{"hidden_size": 384, "d_expert": 128, "hidden_act": "swiglu", "balance_bias": false, "vocab_size": 49374, "norm": "rmsnorm"}
Below are experts of layer 8 (counted from 0) of a mixture-of-experts language model. Rows are named router (the router's row for the expert), gate (a neuron's input weights, with its number), up (a neuron's input weights, with its number), down (a neuron's output weights, with its number) and show model dimensions 128-255. Each number is 128 + 32 x the weight over its row's rms, rounded and kept within 0 to 255. Numbers have three digits each.
After each expert's rows: "raises" lists some tokens whose logits its average output raises strongly, later layers aside; "mostly gets" lists some tokens that are sent to it at least half of the time. This comes from a sample of Wikipedia text that the model never trained on.

# expert 12
router:161125155093108107096152116140131157135142106129084161089135130073160098101136113157100122117127105116103163070035115137106094158133139142188159134088124125124134229181148124123131093129082090108171172037141097101157113143184153104119065154124057116105124171097180131149130220125117154087140117151181153111147058161138101102156174136116112100126123092121098164123147138135153221125193
gate0:099162157088174043130113147188114153120139153114126148161133199156129128144166132134175135153113114086161152106116177159128101090128156143158205195115155169120143134148083115085175138118145152144122152048092117205180116154121164102092175121162193137120074177159076129098098153071116118158142117169167110176156106167142175172079118106159140102139129079129108150164135104140150111116140
up0:153123179126098138160184136136156134177114132144120145147072109092118129144102141102147117085109093118158090078092118104123136089121083131178153118123143155138104088099166121076128128100133150088172115141054149143063092095124103127124102140161138119132155122150161134129141144159099119116147191181152138105148144115079132091177077190096056109129133159166162180185178159158166186102149
down0:085069205106134085143164162094143107103118129121138119126096131165130166179118095079118114082086110095072074083177109126089200097195097066110152156105108125121166045106161140111108078181109105114171160100126129124111094077132122171117119089135111111177122136230112144125117073176072181088064098169088124114027155143128181036105128155108136126120094178094141132139141132121096143192116
raises: "ian", "ull", "ene"
mostly gets: "amb", "ij", "arl", " Kh", " Lem", " Ros"

# expert 14
router:157076124097138070143119132147125135129158121115135120154097164173131140100128121125131131156139117088136094156184084139128203112130115106083103099150106047132133116098113128149173128131135104166129070146077127098070178206087115088091096140149135167107137126117107117102104120113113151075099121092173106156142121147195147088129173126158120109166061115137140184156085119059120205102159
gate0:149101115134159110130148078116128091145134107120104151093166081107147132137079151105090115101115141139141156170117107124121184181130110138111128145164111036111080175149144120180120068113043101141113134209154089121129153115131148158165117110163133080065105059138089071144140135134069134092135121092172166129128135167177090111119109090107063168154142154116154104146122163146153089153197
up0:099112151077145149153129178129098098046148149154095135140081122106105106151079111069103123094141120135154173180124159151164078151108092154159159113079115137088145113192106092114132116142068135136142166177129124090124156127104143117117143144137149086120073139194146117120134153108108118165099110101157122108099114095125101136095098118196117099102119191153143112148127128089186128104098
down0:083120089185106110127141130138157141144153155110147123168122052095115103073107122167133119165149125127153109173083086118121137112059150113185183146123106127174113110156074135144138118166136191115158138091151103128137114126147166107132143093110073052122150148074117183103147107145121087152174171135098132094089098134134130157096091184105093090137099152129087113136133105115149138123126
raises: "\n\n", "\n", " It"
mostly gets: ").", "),", "a,", "s,", ";", "er,"

# expert 15
router:133198149175139126132097175161120119136153136146154140173121146096120135096198113094115121110089092143093136162143094110131122159143128074150174154105145102166110147117201112063125160134130114097100132163142086118127200126051106183091161103182140119049055096159084131104129153086115123095188144170076115164107125137122107150179161105151145173090092119069126064152123090122112137118120
gate0:086171159131116144069120207145063212135124083115090149178095140132144111102113128134129145141046153150086118137114091140077113103070131138060096147086182119078152095062144143164138117074099119197135187109166140140107115220141142121175130116145052084068101170096167200154104127158119127068163148124053077167163104124164176146133134137106087159117056138148141125111150144135199089096148
up0:146131168096116137112130168131115145203139138157098134175142116138169136201164117189217107059134147163133084160128056144148156135072110107118122161116134147079105126091091085130147126109181093176108179083155201099116120152106119114118093126179157102107144130173128157140139165116110152074120160118154108133152130099135077071139173168098139151144065156139145134109098141138148122116127
down0:131160097169174126118052143154181099124123165113157104108143096164126120108132115151064098185164152148107091071090176156099080139157141145149175141127124104075152169152090082095174105142134159088156145088081096182114156167185133091135109112113076064084095096072109198079164144169137090128121158109120109144125175093092151137103123141145156142143099160146086090139110183162121127089161
raises: "\n", "\n\n", "2", "1"
mostly gets: "===", "==", "In ", " ==", " ===", " October "

# expert 10
router:106134165136115155155113116087129139113099104087146226087164113152161132109082211035178134184200094145134094121114099166089147157111150112095115113147061106114133131158099134112125104138142148128113115146131125157087123104169173103117093070072152098140112136100098143140083159126134094111105108135148106103065134127135151109071124127122159162137152137099133077113111108141152107126135
gate0:128120156057087125181107157173132110120128181161070190113128127096149075133112161187067123141131130097183079121158150104070201168131103169123166110147146151134153107116100112089076120114085061106120124133156193197123155130101126152155135141110115069125121127107135116111122127103190138126168127122179115113056104166087151136155204116153149125151126095124060192094124155100074132125128
up0:173147058155116139168140134132071111148171071152111116082091091124184154142081172158117103118169109140075107140167198130146083143103080127139146094123109122210143159175209131134109152137171120150113147125168139159148177095109095061121110171167117096078145181112139114134152149117161103090131075117106092139156116124154106146146127098167112181065104151152105156144182129109148106117196
down0:176104143111118116111160152160108121057126135195059133131120123153090092160118157127086092132152127158128144115190127161076097183100078174110102124138139142137135142179157148132152130204104115069127170141099146162131179128084162131141083130140143152159175141133106092115132131117105143118143127083124103109110099070173136148162109170139164169146107096135126114176150158125127060155132
raises: "==S", "==P", "==", "al.", "==A", "==See also=="
mostly gets: "\n\n", "In ", " In ", "\".", " him.", "| Preceded by"

# expert 1
router:098078172105134094155142121114198079129107126112126091100064112159086129185109146116170128127124105141149124153089087140106175147140190195098070116113137094125121151088189150116142147100119167128099105166123126173148127154118166171161135111097187106113134113153103147110143102138118180105138138142125196168094136128110089104122178113140078130138188172083156151167091150087109079098148
gate0:145140127119110186161128136112056127110126164156094069132158117164135116118091098106196073125115168109110138096062127138140121138140124108086194101147130118172166090094162200085109084169185113128060092095141069100125093127065145120121151171083133142160064116120135090102097174146079121122149095176064158154162135116123148140112124113119114122043167147115164120090114137180199134093153
up0:110148098205150171132130154098121143131187157174080123135056130075145120171150108125125111104113149102118129107168193149118132150100134116177121114163146152146147145190105110136165126085192099165096125125114176147171113076107065138153098126128139040162107123139176176080098065136094140117128139160152092083129126153112114159161181101087118139187108088120116153115080193121133105149110
down0:198038174136146133060172151178064150111073105127137157139095129077163104079108152144096114180123124096163191103156088161185090085125122095243121126148178062159188084082154166139116164130194150137176122133160087098064125153171093127090076093157123158106085153170137116140112156140076136122134163126122065122157089102150101155116103152142128160116123073096133142125144162105117121107108
raises: "\n", ".", ";", ",", ", and", " and"
mostly gets: "022", "019", "011", "024", "023", "013"

# expert 6
router:138143120120212146146071123096128110144136138187145068127157106130084123085124116189148143136147127115132122137105151112127150159142162158133134133132150167140180089193125112144133080125209113127120138117136126126078113102066100164134139115083137109192078174155106106086118117214108099119188114137096078161111116168059099179146070110119116134066171181094203148058089122198126113151136
gate0:160184115100159144154147100118165166113139103172152085114139138056154150139154134174146147106185152152177149097136160154106093096108128076143059115149158116137167123097128102117147123083157136110119134031120158074119206170091080143123138185144134117211124091141148068166096114136133127081183129089126161145158112095105121136118081136103133132124093163104103125106140147123113172183147
up0:152113165148166140116115162157076139121071127135102127101101074133085154186079123095092144138138103138128123120028083156149152145111119131089136158143101155127166119119147099153075137169152097135154135128077108148175191108169089091113107092098172049152141155105124131064143108138153194108097144143116196132117118152127071197131135118146147123047120116112125126133155057078168124181135
down0:143156115150090119096154147131072104098158135120128114161110112150147108123147134062096128115158105157147172106134131095118103114133120144125128125080150146184121135127135107078120090093124145156126101146133183193159097109114165087115143171110118061125086177108174099107164190119161117047112078132121109091113100069135136119099121135164175126122096124113081102114145076149110085135151
raises: ".", ",", "–", " (", " | ", " |"
mostly gets: "0", "00", "40", "36", "35", "45"

# expert 3
router:097142114148059145123110136159101176147093157127145119112177143143122115103139164114107125057121171201156196127113166118144134126090122077104114106118130098102180133089043078148098125117150121176104125133133139127156127122131093131116175087195149148157135145098138108143117086134201108153117116083133087123131133073178125183155081120130133137105121113154127140121193149111101157158069
gate0:058163111112132103144102197106111115134115131101126139103102114152179032138197194185069124069113101159104126129104165149115127147160144113156108135125138138176128101126155142147134127126139146127095211122147124166134136108104113174089120078169118095115121127152109127129089149105144122122148184133080102086076120120187145188115100122090116171123125128178191143144079188186166113092169
up0:099165119151128137146116142129114162056155076132167073145154100126075163110104158159060167116164139144136072156125138137122143117100101160177099163148133137090159113130200182137149140181144126113124177116142154135197108136153119173114174179145122085109089148104073112082038118144089116165140126114080116148136129146140159118155108105131095119159079116147101150156189114176137151130100
down0:114086127160126128105178100170181159142148153168119107154106123136158131115111120145103124113083120152119142130070097125108130075142147159098137093121111144117138114122099132137177144220153115077138128132047156135119124157096099117142115100110104029147103113129106168121124121069116176091076111130145079141132103114129181125149102134098171124097066180104131096148130097139130120104129
raises: "land", "fl", "field", "sc", "-S", "man"
mostly gets: " \"", " In", " U.", " New", ") (", "i ("

# expert 5
router:138141049164155202087098120077163181141110121118120112115109123112092080081137161133131173117077130102154115152135162137101108116170107144135210144123113138109119063139148143089132115074145163092128109139117132148101110172133070100116156187143133093155134161133111105079139073123089110172135104148061155109125146114114125132085070113105140142136145123153139104114117083123210123089133
gate0:131125115081158105140037135090110124116130144169171118091124121156150159115138127129133150166173125113145110059116083154151173176147100170120112164140170089139116115111130105126091089169125099140128138131114169165128134173102102105093173197071066122069101152117115105170128150132109088075181137138180153179183155043100131173097090130108165179091136141089140197125076132113117154179108
up0:142113112144119110165085136104166144154165166109166052126056156162108129097101125195102161112092144151138139149155184134124100114117156144027112132126106115153122116108144167174169095092099101104151134209070151139093177107167146120094104112124151150115162133124131168147134159086167151166110132103168118154134197070113122092087130142127117102108167086180158119183101126095139138156124
down0:125084114121125136062120142173070145146070090099159148128124182111112154089119092109140206187188087137124193139086089109100118152111190093100171160132159104120170160142116169113091161098205139184101144099063149107086137101120122168119133101142165058113163112144142166089121081130141093123151151150085089103092143179255074122102095122156104149077119181096153065099096160188154156129134
raises: "- P", "- R", "- ", "- N", "- S", "- O"
mostly gets: "\n", "Personal information", "| ", "| No.", " seen", "- • Summer (DST):"

# expert 4
router:197115152113164115124166097154158072185123098148107145131165142118145104108151159066070148121152124084171090067099097111129099129089110173163091122142150112156150186159150145058152098123101125119144144158089127115126080053213155172115124154111170087104124143153100081122142129096135178125085126142185175157100161124114197111097113201079118101139148094145141130138076154042168182152152
gate0:116079117090110044134119128195134170091107142160131124098124115169183118070125109137132134079111142115160118053108121171117136121079110111177158118096146147055097149124124173155094114178173161156118099155189169113193099182173163133137109162080151070143129083162145160140144151111168140082153138162173087091085090052108188090129126150071107080133129151166125148113149166147152187162110
up0:113137143131206154115074097081139152113109098171087136146127166115124116088110178070139145115166111141104098111185107141134139125145184120086125153136076180161146148174087112144122132181136145137092130176133092097161096154141095104080088150146136183149141060123195130084105101116078151103097084109048136125081134077152179158136167138199099110114088104106106136092041051126159140107152
down0:128130084149174155100060137050160107140136134161099127100137130074102165095091096127090152136120109149140121142062141129168134046151147113146115182101128106161130085117174115130106098114109158079031155137139104090177143161099144088160099149156177106092117205061199130122153114168051153131119155138135148117090131135116151167192163087108149123149113123118119172140148137179179087161147
raises: "ou", "id", "uk"
mostly gets: " | K", ", N", ", C", ", B", " | B", ", H"